Below are experts of layer 5 (counted from 0) of a mixture-of-experts language model. Rows are named router (the router's row for the expert), up (a neuron's input weights, with its number), down (a neuron's output weights, with its number) and show model dimensions 0-95. Each number is 128 + 24 x the weight over its row's rms, rounded and kept within 0 to 255. Numbers have three digits each.
Before each expert's rows: "comes before" lists some tokens at least twice as common just after its tokens as in all text; "mostly gets" lists some tokens that are sent to it at least half of the time. This comes from a sample of Wikipedia text that the model never trained on. Tokens count by the router's weight.

# expert 5
comes before: "; ", "| ", "3", "6", "4", "5"
mostly gets: "; ", "; —; ", "; -", " | W ", " on April ", " On "
router:084132108119120149135111150106128111155131108137103143132164141161159154126150143130134143117080120153141115139124111108133139095118099135090112127175115141110095135111116106141096116144089161097091102160147165160122167077110100130131146077117121163163135112152132118170150141126097124139
up8:155166150135069133108120134153090125124104093133148103130158086110182142136135114195113109166143151111145134148106110144120158152133136150144150137100092122147116135135147096155132123133120148123130110104169131132122142118121156099074160064126144162114091141142133151129131110118129161172
down8:117130107130146144157121144148128149140139134140087123128143113094108108167121123127097142128104111109174127127139130152118120146151099159117163099150143146146148159126136166161090163113103106083110144120165121178112190115110146141142134171118101083104143046148133070152108125102151108103
up9:116110148101126106115138137129124122079082175100074113138134173152166128119116123133113155089112090117140136104127111123143095120143159157112123119143095155138100150092090074090137096143159112128129104127161165127138129111158153134159154169119145146084128149136123134129155086117179062131
down9:088131053099140129118170089132145102141118124113091144179125104123118079128125136152099161096149153167165138131116151103099083167126175093162135124166162142125126079128115114115162123168106112149121182149136112130154087112093132183110144145121084133125147143151119111091117168113145139117
up10:131133113130156098149124136074117120159120196164128142114144133174140137128164108130146142152133142132144100123094133167174142086120096141054129130088113098111146145104147137120176110110069137154118124126121108132136129104148142127121158110111145114120115118159150102100128146111097117117
down10:071131115056156137123160130115082155154100127158120133144110114109162109145126128125131125124130115137128093120109114097161121124119128178174176142130119135138104157147124132128134111106171113168086155101127134111137140125173133112150106174159131172061113104137117135107141106162155172139
up11:112128128167153128108180119105130132139137072107098149138128107114115113096131103102168088109142118132142164137106121165116136127108175131117138150103127131156124129137076142121141146080104145104130153132109133119131132142113088129135124149140095126125093151130143098130121091120160159108
down11:121150130105115165125126097185109106148158112111138134142063107105121126148170096162129148126155157149121128105098180118131127105100112140150155147140122131153140146109131153161153096083091155172155130101128182106095145138121140077117132123148126153123166130138132137095155143117086127145
up12:159094139117117104169134143115141096110134049127085149130137164124113105143128123137137119116119120173150136107169087170144131132112108169106112142139097147118115146106166134164191145085130100115117086103139155142123145106109129138093157107134108107156153098119080132120146127104121179079
down12:151131133148110062128124093109153151109097100119106120167100133121125113148153153132122107187142123097156129108153128144107135094097159136135166086105125132116156148110144143110128115111103114122145145121145198151108117130143128112158116158136100134112155107118165128136099103150157075136
up13:128110119084093093166186097164124141095135138146151121161188141128116149090167150127110083116162126142137170114133129102102160123107139146107086149149158114147151121137111159143155099175121173118160112114107113152123155121121153118125144122129099103126107127153106092161131078097162122142
down13:107126099128178099125100078125096131158125140122160137099093143152149107100110147168134116150148123187151133180142106145130067149128134098131134141136167159130130104073123094151130193109126115127094119102118099127088132155134136104138102139143186112114136089129152111156107140128122124124
up14:128119107150127143106116125172096117140157119179138129182124126148154135159118127168151162136120116120116148151132143125131144126107113125120081127154168116149132138103158143153075112105079120083091181099095153122142142072125116165107146119133095102156101109157130158125114132137112102113
down14:151148077123121095128091137147129117131127137116114111163143104132108117128068133149112105145163142115123094140116073102137156169106137079118129100107113120135113082140121136126137097120116095118101107131114122137118123122128125158166129149145106130129166115122107141137090137111110138093
up15:147156124079083141141112155131128121117141163172145087138116091140090127128131111145099130152100134135112123157139092136107092121119134115093073143115091118130158114128154131111107161158157147178115106108158120118141074120158086130137124100124112164157146148133088097134131166134202191126
down15:123110151129086139136120147125132136108136087146146142156147133127098093157124096133133109111144097112099082106104145160087135114130148175171106095185135124128150137130107127175168080063105139113143118116109115092167142101115116140142160173114087141145086140114148158167165124116063113148
up16:102130111103107128155107144140175138172141140108095117119150145132134124144119106125136174119080180151130116142099084121109125121107092134088111165119117154147140085120174122153114143135154135114125131111145133117124162132158083129187124157147101121154143154148108132083192095141163132114
down16:116107127109102156127145104111142149136162145103151114166138179126169128124103122181146105133128160112113106112131124103123151108169142116108110086146131085115157129175116121151133173109122168097127125158151116110129084115143173140127127106125172168143136117112089132168133114143103143136
up17:092130111128173172149113135113098112115133155106115118143138127126127136136145141153118140157108107154140087136076110157152102135129146117109132139136102119116171112137149085128151150092100092173133119098117105085101117110133095185109131136134104106140132162117107155162135153126124094104
down17:115161130147127105166179153130133125166145117145085142126171126135127085088109153127146140099124138140136088101066151127123147128061111131130146146115128168121072171150082125095172127139126133101127148120085114136124127149157168117096120133103096110148107147119131163128147151148141091132

# expert 16
comes before: " |", " | ", "\n", "==", " |  |", "==="
mostly gets: "| No.", " | Date", " % |", "| Year", " | Apps | Goals", "| Party"
router:136118136116132165132091150091137086159146093175107140120156115163144134079116129104156131090107113143085103142127112125106149114114133105112144137164103117090128136113158097137131105148118158112091138120134108143145141098135142136145171101129118114156147162156124158133159183148126153131
up0:118152087116147126136134155093145163137118142142138103128109116107122093135144091135140085128114137152133100109144146124108134133160097087160096099098113105125114127135149126138134111172123148126130110190136153129091130144086115113099118128093119148137125156124122118139135140136119157184
down0:129116153128130120089071123140108108116070082140136146131134111109126095177142144160133140135127118159142142138164169099117085128167119118098137069168107160122143101112139143143091155120146125101085133077111106119130155123148136134182113137094159097125156159139137102122112131134094127103
up1:105123102130114135124184099147138127118115159160170128180152167124099111137116123133131164117138134121111084156091106161142103170132142055109122120161127075144105124113114111119092089145129142139131137094109164103095140143106113075134136144130135108142126159141137165120072115091118141094
down1:105089096111132127124164117122175083154153131135108167094158138145175171166120157130114163134126138157096126115114091139143127126088122116152155102144119170135112144153106117149109129145085129081088166124139134141087149115131120159143155128139088134113099138106109148114128166163131179152
up2:066153128128148135108166137088155095128113094182110143158090160127145136095120107107171093076129083125115130130109152140140116138132124148142127142120098140180120131092147144134144089118164128106137090145134083096111168125129134143118123133162159136135136118133138179112094150127099147150
down2:122147129127128109069122125125126114117100153103130122125172142118117102151145112094090197112130127141092126154141189109124095115218129098122111115159154139148165123118114157131129098141111131104147135110171157158159145158149147096168152042134135123140128142137138113156118080099105093157
up3:128098125127146166090117172127149115112111104120115147130106129113157122088162113166098149139083133152150141164129139136156122134142109075156159136162124111142155119104110100125104125168165188117112090118117147111126183147127111086157116117118152111131158146104113082131106146126128109077
down3:124111150060127152122125115131122142149138088081155127139112145106112146127178104125147121147112134159133132111124144079145127169151164122131168118118136115179119115129117115167151132145108144137158125180151100137147114154158173118121132112144093105132154161100144112123110123130115140114
up4:105112115111176139135117170105108117137103197118114121118111138143096155167125102107109158104131087105132116131116121120177148134135130139164135154153134125099140144126139096149134117133126125068125108134117159166177143128121116115096124145142156152129083089120094092120116134148145152139
down4:105103156112116151065150115140105149114102130077109125130120166144101070174136103184079106125136120119130129135120169092153146173184146128125131145092111127119140125103115122128146160119127132094093123115153134101099106118115117127158155092154134161113112100123147097077115140128125155109
up5:125150136126112148135118111099131124176162106145150146147106101131128128094092136126165149109133117134137092121117112151113141148087124151161145147124115123090140145080172099119153101125117153124129161163142125150143137092124092126133116129128124117132174150127115132133123155120147097117
down5:140147089136100164143144126189141137144135157181099117100092142123109116126126089158110123121140135170147111093109101139176124111136158147129175139112117145144084138104131134125135157112106080115137105183104163106128095095131112148105097136156153099111142155136134152123125148156144122095
up6:147113081117102144097112151109142117108139117101103082132151162123133171091155174119082100106138158097158103147102148130141137131089136134105131103135122104123136139129125153150128187156131116087143115137166119144156140086093133109105129092105138133139131070099097109101140143139106141154
down6:130095120160138102151125148125115140142100123109131168147143132179115066105132106118110114143122119121106114093151120133120118111121124130139159086107148191146088113098174100110123141127120083109082143107118117115121119168159116173114139179094154138103098148172173115089182099128109135140
up7:137125102086099106163086121101161164139111132131093195126142144150109107094147142138102143141146150119130119118130152148073117130143085167121077143136091132101085097147133124119115079098114131115110127127111139168086084136149139120157138101129152115120149162151138166154137158131110165123
down7:099139150090142162141122127123100151113162153115142117105108125153127133165157111123127111183078150114108081105134131109159126079135165139199180154119132152094138117170147137091123127139155145117089095106165083133144151132109148129107109113128105159123097121133117132146129160152163106109
up8:112159076173175128113096092138153107149142164155148182115141153151163166124121119123103089130160111122122116143108092110127088150118105162100138085143095125148135138111075107168159143076093091181128134116120151114156158088109102130117136145169141083089161115149130143127104144123155123086
down8:089106135106059107113200137110148126096149122122120084122108154114097102140116082149143116085079110165154132126099134119084183133109147084148159114168129089065105137122142116147076117124138139116136121157146129132081148136112125162109091153115116117168098114117152097117114158126137113096
up9:117105117128123174150101157147127089120091133156109123114150123121086123120097135107123137151118147118132155121115142148088111130114152113132134101133096146119088159089154145148141168156154117127108149146170109128106130082130192155138094136094128121106130115110087114172141133121183106104
down9:127170151118116136123145108131154103153101121117137111149115140124143151141127145141175138130146120156129109159126134117125122144116123098180119096117131143144148145092143115145129112107115173151095118116113096083153135161119090116171116137152123143098143165113159170085083107149095126112

# expert 8
comes before: "\n", "′", "°", ")", "-", "°N "
mostly gets: "′", "″N ", " (age ", " / (", " (aged ", "- Coordinates: "
router:106122165105174126078148144115094134168143114137108170117177079160180167109146143076181163110084114133092139129155114080127115100125093137118112104124137125139135126084169122129135104157118146094116130174142156137114130116118125118118158121101100164164174104128120106109157132110091142143
up8:156103168145095124108131113134120097131112131060157143092152093137162160120086144092118148127142124132125155121128155096129138115115135176128140116100138075148134096137124131080129130162150112102136120183140133147145149136140164099151156115124130151133109128081158122112101145119128168144
down8:154170130100161158172139122141095104142097128111124089181128147154078120110161110145104153111088133129139095128117127153092129088150119101067132125119148145133141178164148123132110075140131110126097132137106099136117100138150130132175138107122115154178129147124176092127105125152095124114
up9:082153117104122130122126077149106139163153147099126145053164162114132120092155141127130173139100135086120120120137132136140083125122074132085139104116125126142122100163153144160092173167133163112110118109150138110118109157130132125128113151123120151167167077129137099103145132129115081101
down9:111142147117098115136150142134083169120132149144116130206135134150122133100138110120152161139140133166121136152130119110168102132126094156154161123123057151128093090152158140142112117106157158147113137095134095117138100122132083090117129134154139139145112129141103123120126109135124147164
up10:106112088116109136130126130110116154142201056120174138113130130122129145126162133120147142128126078137113115122178122123151100152139118155115117114122159122175120158166113099114141128177098100172097105079147113123093141091133136150104137133113129126118172174103106126154096134135115137116
down10:138110126108139139110110138094106102084131134145108105133126105178129150116142091129124141105129119127137139149118119150132128128132165162132140160175146135113160135184130086102124114064121124122129171154141126137124131149165152165106163121094132150111122142109135108157144136116094139114
up11:123143153143136119121136195138125088158124116105097118180173101126123121128097148188160124164126117169091105141126149067153139121123108126140158123138128143162142147126121130106110168125173130079112127173192179147142122161101092137150130159103112167146127123131148107118123105075145112177
down11:104097088142114126141140147126140139149086151137127137179164145094124142120126149120119087066130122121127128119074102123124120114109176102098146109128141139126116135115148136121154124129128164132075120147177105170158090156119103109116136119145136150106110195117085130075129124113154121076
up12:149141110130124106108110164125163153110142122105113202122160105113099125127145112130110171088111112125150133119151109167133128098164104150125117143111150138129132117127131130139126141160088089139139128170145149128113140072126118144080121141161152190100090137173156120109114130139088137091
down12:144104109129104111115151131144097115126091114113137145125120115157136126049145123110164127128134115117184113146131112134110122134089145157173103139122094111121107124133125105062124157104194129078090132134109098154151115086146145109126141118142106110151112092130126112163115114127121116171
up13:143125107069119119122171110049054172133120118092132163090141123120135110114128112113138171119086113107132103104119101161110119131128153152110154079121115112100155103093156103173107100132139139098128108123126102107142124087122167100143105142115113116097121134120174141145130107122122155082
down13:123132152105135095131129124093162140063091171094134106115174085133160101161153124158116123134144143074147151123128117119131146130124131109127144119118152149110089117103121140150111119179123122136153114177122110140139125124136139134100091119130156114149113133136094105118110164149115169156
up14:127118156099112150147124086131088134111098122163114129127164130145140092136129105165154162166125128102096103113136076169112122133123114116120154142092131164135155143126135170154152148145159113104109122142139148141113124143164117109115138085164066154188122144144110148118137127147140119162
down14:155157123145138123085126105123141201137147145107177170097108175126143161106138196111102125140159137139124165101169135128151125103097129107147121140110114122100133140101122159079095163083156082122141129139160159135110142164124161117128092086123117131118107105147127145142142148129167104117
up15:156114144127110142138137149118159125118162097085155142128140130151153106139170145150147129141097122159103156100122122124101126113141122175121102119082112148145139123062131113139146124148143129140083121137152079099127170161111120120099135172124111104180104098191118113130163132152139128130
down15:171103153164114114135123106132112122116110131104121122121116148116133111107104074171159097100183144127126106120110115113110138130094119107134112119125130102110132101155122177145124124074153137181119119132159164123100130136116118122122141106128090088102091128150109106130145100107127121137
up16:161176169125163099128115103116095150112113105105119112133152137147129127132151142156136126132131142091124159142136096127144138116097111153149122109119150174114093134138131072096085147191130154137136133152128124128177153100138143078121141082175105136154139087123144114111120106156155129139
down16:140102097154130124147067104125123099129071117124154127092122097167067131131109142165088100129173144123109075135086148128106134128111122097136127188105101136171131119163134176098128130111126089087123138128136142127138128159140125134116131103133152128137050122113136098194100145143135089165
up17:119165100111092119112178136118123106159145158133084101115145093138131102134125142135147109122186118141104082137136148143134154178188134115111126060087150117131162143125155103139124166089133127120135143142160117134122088124159116128113112106139077163130130150088093113173108148171158128131
down17:066129108117086148150128127160152123086146123115164168128143134100110185146122162159125090169133122109162148109132125134140130122152170132151099131136085159091085126119106138085096133138113169146140121109121138142143141119146100141139113095109148094090119117101143126149151146109127126119